config = dict(
    n_experts=128,
    experts_per_token=2,
    d_expert=128,
    hidden_act='squared_relu',
    router_score='softmax',
    balance_loss=0.00219,
    balance_bias=False,
    init_std_router=0.0111,
    lr_router=0.00352,
    tie_word_embeddings=False,
    learning_rate=0.00902,
    max_seq_len=1024,
    train_tokens=485100000,
    max_steps=3989,
)
Below are experts of layer 4 (counted from 0) of a mixture-of-experts language model. Rows are named router (the router's row for the expert), down (a neuron's output weights, with its number) and show model dimensions 0-191. Each number is 128 + 24 x the weight over its row's rms, rounded and kept within 0 to 255. Numbers have three digits each.
After each expert's rows: "raises" lists some tokens whose logits its average output raises strongly, later layers aside. This comes from a sample of Wikipedia text that the model never trained on.

# expert 48
router:139149139111119107142107117115153072114107131162102100122132143115101140128126160143149127095152118151124092116117133120137116161162154076142098128101066121104142148114152127142157125174123145141148134151092156147094110156140156116102132159143206123099103082093119136133151127102131100145119111110122115101140156112097118112116102153125113112137146149138135143153150114184106152104142147134139183112173109171134142157114147109151115159125096103109145174128090133155087151139156114132125142115117107109091110171132088148150115125123126092129204121124141110104075120123103144152
down0:123128124129160107127163089141092159126111152150134069100164117135137078128139110131124150130076163128120131078116117124140137086161114138141113128159087113123094105139064140101136117147136129114134141155113112153132138141154132144148156140120097151131123073132174121128157130138119124108133158155139135116091118123170155149135131158103159088124124088105122123094077140131114133123119160120169115147164141172139052160125148149153116129081142153142122105109115141101153161167127067143108091127072095127128142098120140118166130147148123122151115150123125130128112106150179138120
raises: " |", ".", ";", " and", " (", ":"

# expert 45
router:139120102143163122169134089110114087145107152116125126134109132131129168137141156157138104114114121114120149136121125132140114127185179106139127109116089132142139125090139147095163128118123165153145145171173122176127106145123134164165115103083096105117115125106129125141150132145160094117163113110102155097124135119130148141113105152144100090152087115116142174148092154144077101104111108112124155095155118132177088133127103115170111175130104096111118203160107063143150106133174127145162156139147136137131128133155143144114142118123119137158111117160113127149170147131128089145
down0:129140116098157141136141196146152163138107100139119116128143118131086147108133166141118106125081167131110124148132161164097158139134106093093118138159150119131140094099124109137145102159137143135113183139114140160111096155099110140124121095126113123153128116115109111154118147099105140112125152136129163121177128112086132145116148108150113076149155170146076091106079155106117156129131115126126133137144105164163107129116148104150174127126156087099114199166139156157084096142118121150133108111119142114132100157136139130150124143137190093141131140141168142119084123118154088127
raises: ",", " |", " ", ".", " and", " the"

# expert 1
router:138102122173129134142171120144088110099144099156086105091104123120140142090165123134108097133130152083162177119127167113135115156113119169123184144140117168142122069140147123126109138112140100139129063171155114127168112140111114162095133092098099118164130133146116104137090130154102107138109089113149131109093126124122131171128096131121114070134117157130100153145126112138127127117168113149138149109138124105111113116085120094089147168124097132125137103119142113138153152157134142144118125122097171061133121101151122093138130167168138157116105084142118116117127143098106148134
down0:179117084118138120131104143151092132127140144143154149148076158148117076126116150116112175151135122143103128100117124130127124165166145112131143149159136145129113156165133166152140116098108135129135118114127146155160132137142167147126122104154138105149134090121166140122095124102149128106151073129077104157140115140113109170134105119092145099099118146105154104130126105140128139136146078161179120101123092200140152142098106127132121131086168133142126176116109127146128143115129109080096139110125117119132121171134135172179134118083147086163120127103107067126099119099153115135
raises: " in", ".", " |", ",", " as", " with"

# expert 28
router:100115128149141108132208096064066117133098142152099148111142106146090093169135213164135142150099123139133143135128115140107117115112126151124124168121103139119119120172103094138109143100125147100095104096110110110127155098103160097118165119150134153101106162137164147126178125103138100156141124105152115148125136164110124136148149149114099087132137177140177109132135145081115138141148159150146153137146128110112088084138099166152132155136150148102118129104105107090133108114121117121144131102123080142156156114156114098115111117145144121117127148104110116137136115133137138153
down0:107143144129113110128109118111175125132112104098143137141138116124102126125126146109096137101111128146150087109138120144155125132173151112159111115065148115085129124097136101090187071114168113082134136140126122113097150151156124160123122188128132136147157151151140127098158120126154114144175139173161153142078120112148103160128125122148131166184111077126143135122145139081111163131118114100157153148131141142094098125119175096152110083152157112129129163137143117115081109148112164117133107130118082108123104089112102156128151112141114123108121119111167119115119139136151075111
raises: ".", ",", "th", " (", "f", ".\n\n"

# expert 107
router:160119160110101116163135108166145091119102107132134111112103102114150123104107122135134127118109149159164134117126122118159130101084152116137136149169155134087088121133128117128114126092112133147096073132179148109167085125159114108113131114143093159164134114109143113164103090182131158108150102141117121119125130092134074112093196131140125105114164125129122134082117133128065091166112074147163125100129093127141147116096176165165128121128150143136135105098167094124116137114131131117123123164159107112146137151127125105131102115095140163081165127126127114160159124131130124126
down0:168113122137114146158101130139105120150177125156151119135128102146099099094157100110100080108164115166148147141171105169151102089133143128186145158123114155104142134163073131130120115144132148143091094145120129162137174086129114099176160096126145106119098135151140129116134159148136105096090157141168098164114099141098159157134143115127134138134123111107150147134187126116127113133140100125149105121157136095140142133115112160140128144165142081112166120100123135135146111126119155137119165128100133137105138139186130117113132149159111081115120156140186141072142143106113103120
raises: ";", "\n", " in", ",", ".", " and"

# expert 51
router:143151145125126134100131152083092129124168089132117094117102146118123096123090106132098123123123129147187116093140164113164133127195129112153120097148091099115130099156143118130190112129152132108135098118124093108139129142135101106105136136127142149130122099132136109145102118096119118126146114135138157100144145175094126135122106153133128033139118111149115148146147130137134145147132188130178166106140112133167094098108107153132125141122082127097140108153167121126112172125117134116154123123097107126102096148092112144161122162145134103079175110161122106101107116094126117170
down0:138104129136145139153146130129168125114130142089099118145114126152107127158165146110085151112145152126173106150161090172135098075124119128130136132151104143171116100092100155139124143147133124150096131104116100098137148118153135151151082168114081143107147171124115177154103126112174085116142125150165117141097100142089122088135148167105143152153138141143139165107114119126129129128148121137136149122151116176160134112153100102107094169188119150067119146139097102138128126151133141131131112160126096142131119130149150108121173096130092118151077118166121114115101156121135120072
raises: " |", " ", " (", ",", " S", " L"

# expert 19
router:107102109151121109109119131133127170100106140160106145089146110152141143096146064172091147099148126098103152156108117149131115084093134168148140130100149161095118157117164105116106088155124144115098159114114153155115111096095131140150133152149156131145112154099102119070096169156125111164095115099162125148120108109148115147114136111102113164117157091115095138143114129152107153148170116135092156134125106118104119159119147095149162113111118170108159063098097127163113119156143130108094140111133128110112120121164112115148155103122149135154090127106129153126135088164109149117
down0:150115095152180107149101127141134147125108114130095146115146103142082125086156144174126105133167165118122114187141179137115137102152135164125149091057115136157117105137160098138118147107159142187159136157115157103127185112128147097166127134090134083113126131093112160138125119157133141122126111112139123133120165150094161186154133114124082121089166131078129143111156092144132090121123168161152155121123110104165126136132131098131109123103148118154146123124149113128126100154114132106089140157102103151121124127135117134122109138147127152144139142087120142099094150128160125101
raises: "f", "ed", "ion", "ing", "ly"

# expert 62
router:107107150149148108135177150084091154099125116138154147144105098123126104121105173122126137104149112131114135110135091102091141124133139154140135151103124094164133133111097121114176106135113132106107144115114162145156155115117108093133147132143143157098143126141151111133191122147151159140164101160147132088133144115123109128160144122151110147122080196106114102106109120118113154127082118110105095147095120148103088146082156120154150104137147115104139197123171140130128148137100136107161085123126144173113114120084161133111084113141108105133134091112120123151109168140190151132
down0:150119149137098117084093143106136131122110154093108104146127127124157142101105114097143113131155128105118148142133096094164160119175131157112131130129106104188116120134164127140154126121146127116089136110135109141099149112143125119114125131134087150151116127160120093160121149148117118126142148152145109151128170065112165122146154109134117171150144071147132088140128182202116175119145127140110122097136098115119156125139108129179142111119141141140115097107097084089163118114140171143132146066164125152139145117114122071117155127129132125166174101108121105141147123087167138125
raises: ".\n\n", ".", ").\n\n", "8", " (", ".\n"

# expert 40
router:105104110152118111112117126142131169098108137157101144089143108157141139102147065168091143095145128097097146158117114155123114081083134170153138135098153150093123158119166108113109086154119142114104154105115156158109111100100131145151129153155158135143104147104101122072099162160123111163105114095158123143127106098151121149111136106104111163119156091106093137152111127153107153151165117132091154137129110129107115162120145091149157114113121170109156066103104127159116124159146133114092137108130134105106115120165109112146158101122147141161086134113128152129131090160105147115
down0:106119145209119117142131108163120117110134085121123068115149115157155108125163118143149107100148168096133165135144131070122114097105118150162120149127123155138107144096175161160136116103111142112121164113121100146104161132108093153127173117136095120138121123171146080140133146142114142133139093155159120137093078106127154152152148117076116125088117120127168100157138166159114121107119121177106111124097158121136151113120139167168163091131123118081133094114156109111146162118126134092140093133132129122121119129115083128168078115126150130124143107137139129133094142113110101120
raises: "boro", " and", "oster", "ela"

# expert 54
router:159116146134101111091100143123143156140111078107125122120145175133166095128121095151099119133115147136150123124148137094153126157125090144154164116100124099134118136185161115118155127132102094139122125111141109120165106112143075153116101134157130135141098126113099102094109067149120110137110076131163162092103114124090154116105090133126129062077140137121139141118101143142099129092146133130132166103110104143117098136093119150154140103136073166120139125177132112152128135124157124107132127118134115118152139154143095140128144150177105127142109160162066087119119128158132085150
down0:139137125141152167115112156150135142149127145120120144067141130143116165079131093099120164112125137141120167159070151139170132122112092085128154117133114163066136127135131079132164132092116140151153140103099098130124116147105097149107169111177095096154142123091089150116125109133113119115158112142109135131161128147142121124068125115151124164108161097140109111102103140145095135130174111152117135063173123143142142099145142108084088093141110125134123118121141099146128137175122137135138124107127146134139170114144123131106136103150184151135123136104130129096188128143119108113
raises: " (", " ", ",", " and", " first", " |"

# expert 7
router:101100108148121113115122130135126168099111138160110139089143101155139136093148068166093145095145126103099154152113109153133113089084139163148141135100154154098120160116165098114116088159129153108103150110120158158112112098099137142158126157146154138143111152105095121060099162158126104163101116095163126147115105098149123153105142109102110162112150088118100141146106128149107148152173119128091153134129115117102120163120145097154158112114127167112162064103103128156120118158142129104083134108139125107115112125160116120145159100127147137160099135107134151128132091159107152120
down0:101163171121086115100106126096145113148104117112094125144109118083101097135135122130142144109106115165165110102133125086153142123143147082074116120105134122134149156136093161134117115093113141106166104092129102174159099106139134171109152116131133129157164084174130148092111114153114129146164165129137148103090088107119125156138117137109132105127125144101153141120149126128127152109127155080150139152087123121103158082125168143142106143114152180102124147134192121148134106147106101146146158080129128126120116101153109120110167116123122145111085086132130150148150091113130165099
raises: "ices", "ps", "is", "aps"

# expert 36
router:114104107137124105110114130136131171096111134164112143082135107155150136102147065172097148098146135095101147146114110148125120091091141160145134137098153152092114147121160103112112089157127163104094150108114164151116103097096136140154133145148154135145109148101102127068100163158128113164092110098155114146114101108138117154115124121099108167119160093125100141137104136150103155150170111126100155132131113126103115166122142094150164115110117169115165072091102122161113126160141132101097144109141121108112106126161118115150158091118146128159090139110121152136138090167114150128
down0:078128108147134121141101120146113139147141071111110123096133112131114127129135110127146106065142127174120119141117164131137156128140155149102167119127150124131111114143140123130131126105132143144156127119132119114142120086149116124126138163140138107151160152076088141182121154143157159133126066136160117093155157167078130143063100095059138119121126132118083118138152128091145139098141140101112134079140140115131113143138140149087205137132138147135092112096125142185114114129139151152112114149112160092130126117133110121119161148151114181133126113161161098156133168138140111121
raises: ".", ",", ".\n\n", " of", ";", " in"

# expert 122
router:122119094133142121139164105110099137113110146159108144096129134160151154110169146126112119122173103085141112137144136123173113113100180120110163095112147124119134172134149109106136130147166148136085160138165147137121126144126153147095151085123169122080122129105120098112136148143149088127098118132153161108072114099135107152162082122110141129199139124196146151177150151164120112129146135122167126155145098155135108139121119104114137152177115152170106143144122094142147125166142138122190143127078136119121119094129148104110124139147128154154111094133149136132131115110124104141
down0:102105146091135137109134151150097142112116147137142106078119136129150107132138125139172165125156120094128100133148145115095165140155136113123161108134132128114096096066144087143093125141123142111102122087146159150126154126127125134117126153166107151108108142121130139101115134118111166137119099099122154134117143196147148132088146151144112172124156181149119094097135123110161176135102130099108148157151128162123114112111114125166124149112132175113145116125130110149129081119154089140113183095127103115112174133116083114131089128105124120138141082073163142117104073174148113154
raises: ",", " (", "it", " ", " of", "."

# expert 78
router:118105112117130103153129112117122067149108129105134086135071152112138093133098160125102151123157094165140125124102114112133116115091095122154127139148142100111080127110111125110087126081141100139089084134123105114130107115137116115152097138155090125113150124110165115146086091159113157142145122122105117151137128139123132099126198126170115057122139156132116113088140099131133107140116081118130097093130182087134176122140145131123128099106143149145138155095181171129129112124122138156120132165162162137144133133115142115130140110097144155092141119112143133149181153100134089106
down0:123123123202078158103104138103114051131136097150124137097161164116126146125108127156132115144176178107131195133128117114062129119121106108141160132122119143131115120089154145123135135081112126101106122115122109156175113095139125136160127115098121131168144130134135115144131106154134142130116125148143168177120144116122120132142185141090131125132133133090133113106139093122096098119166139169110131171125177128161127168149131116114123159111113118171131112123097139150163120178125165146139108139081107136154143134133124100069120087147127156144124127108120126157127130139129152127
raises: ",", " in", " to", ";", " as", "."

# expert 66
router:126157132127100125158112098126144073153061118108135137089139132150138154123150124142127162127118112125106155162140115137135151108143096124149102137140137145110113150149151133137083142111171118140158153172068129134104114105150153164116092164133137133161139158094146124138147134172154124117114118138089111112134090083107091145129143117098119077135104119115113154155133164078075100126146076150137078087137127146173084169076119091140136172119108149143125143141124114159142109136129084097131166141111092106130129152168109108119128097120126113114122113130122115151117142147130109143
down0:146125111114151112069139144117127139167146133122134108116104151128130104142085095150100106111158113146167075155131121130146086141130136109137134158108096125082114094107130172088121126146086114138105115062109146123137109138132120118170111165118144134121105126153103155111129105118113108097155141151131145138139109118138167144146105115187149150127074109122072123141098092175092120149064158134093157130127112107144137152105101122169116135150134097119094096122108103111127113134130156130139113132157167125129103180092170140131127139148159114147142119169117122101100138138176154115
raises: " |", " of", " in", " and", ".", ","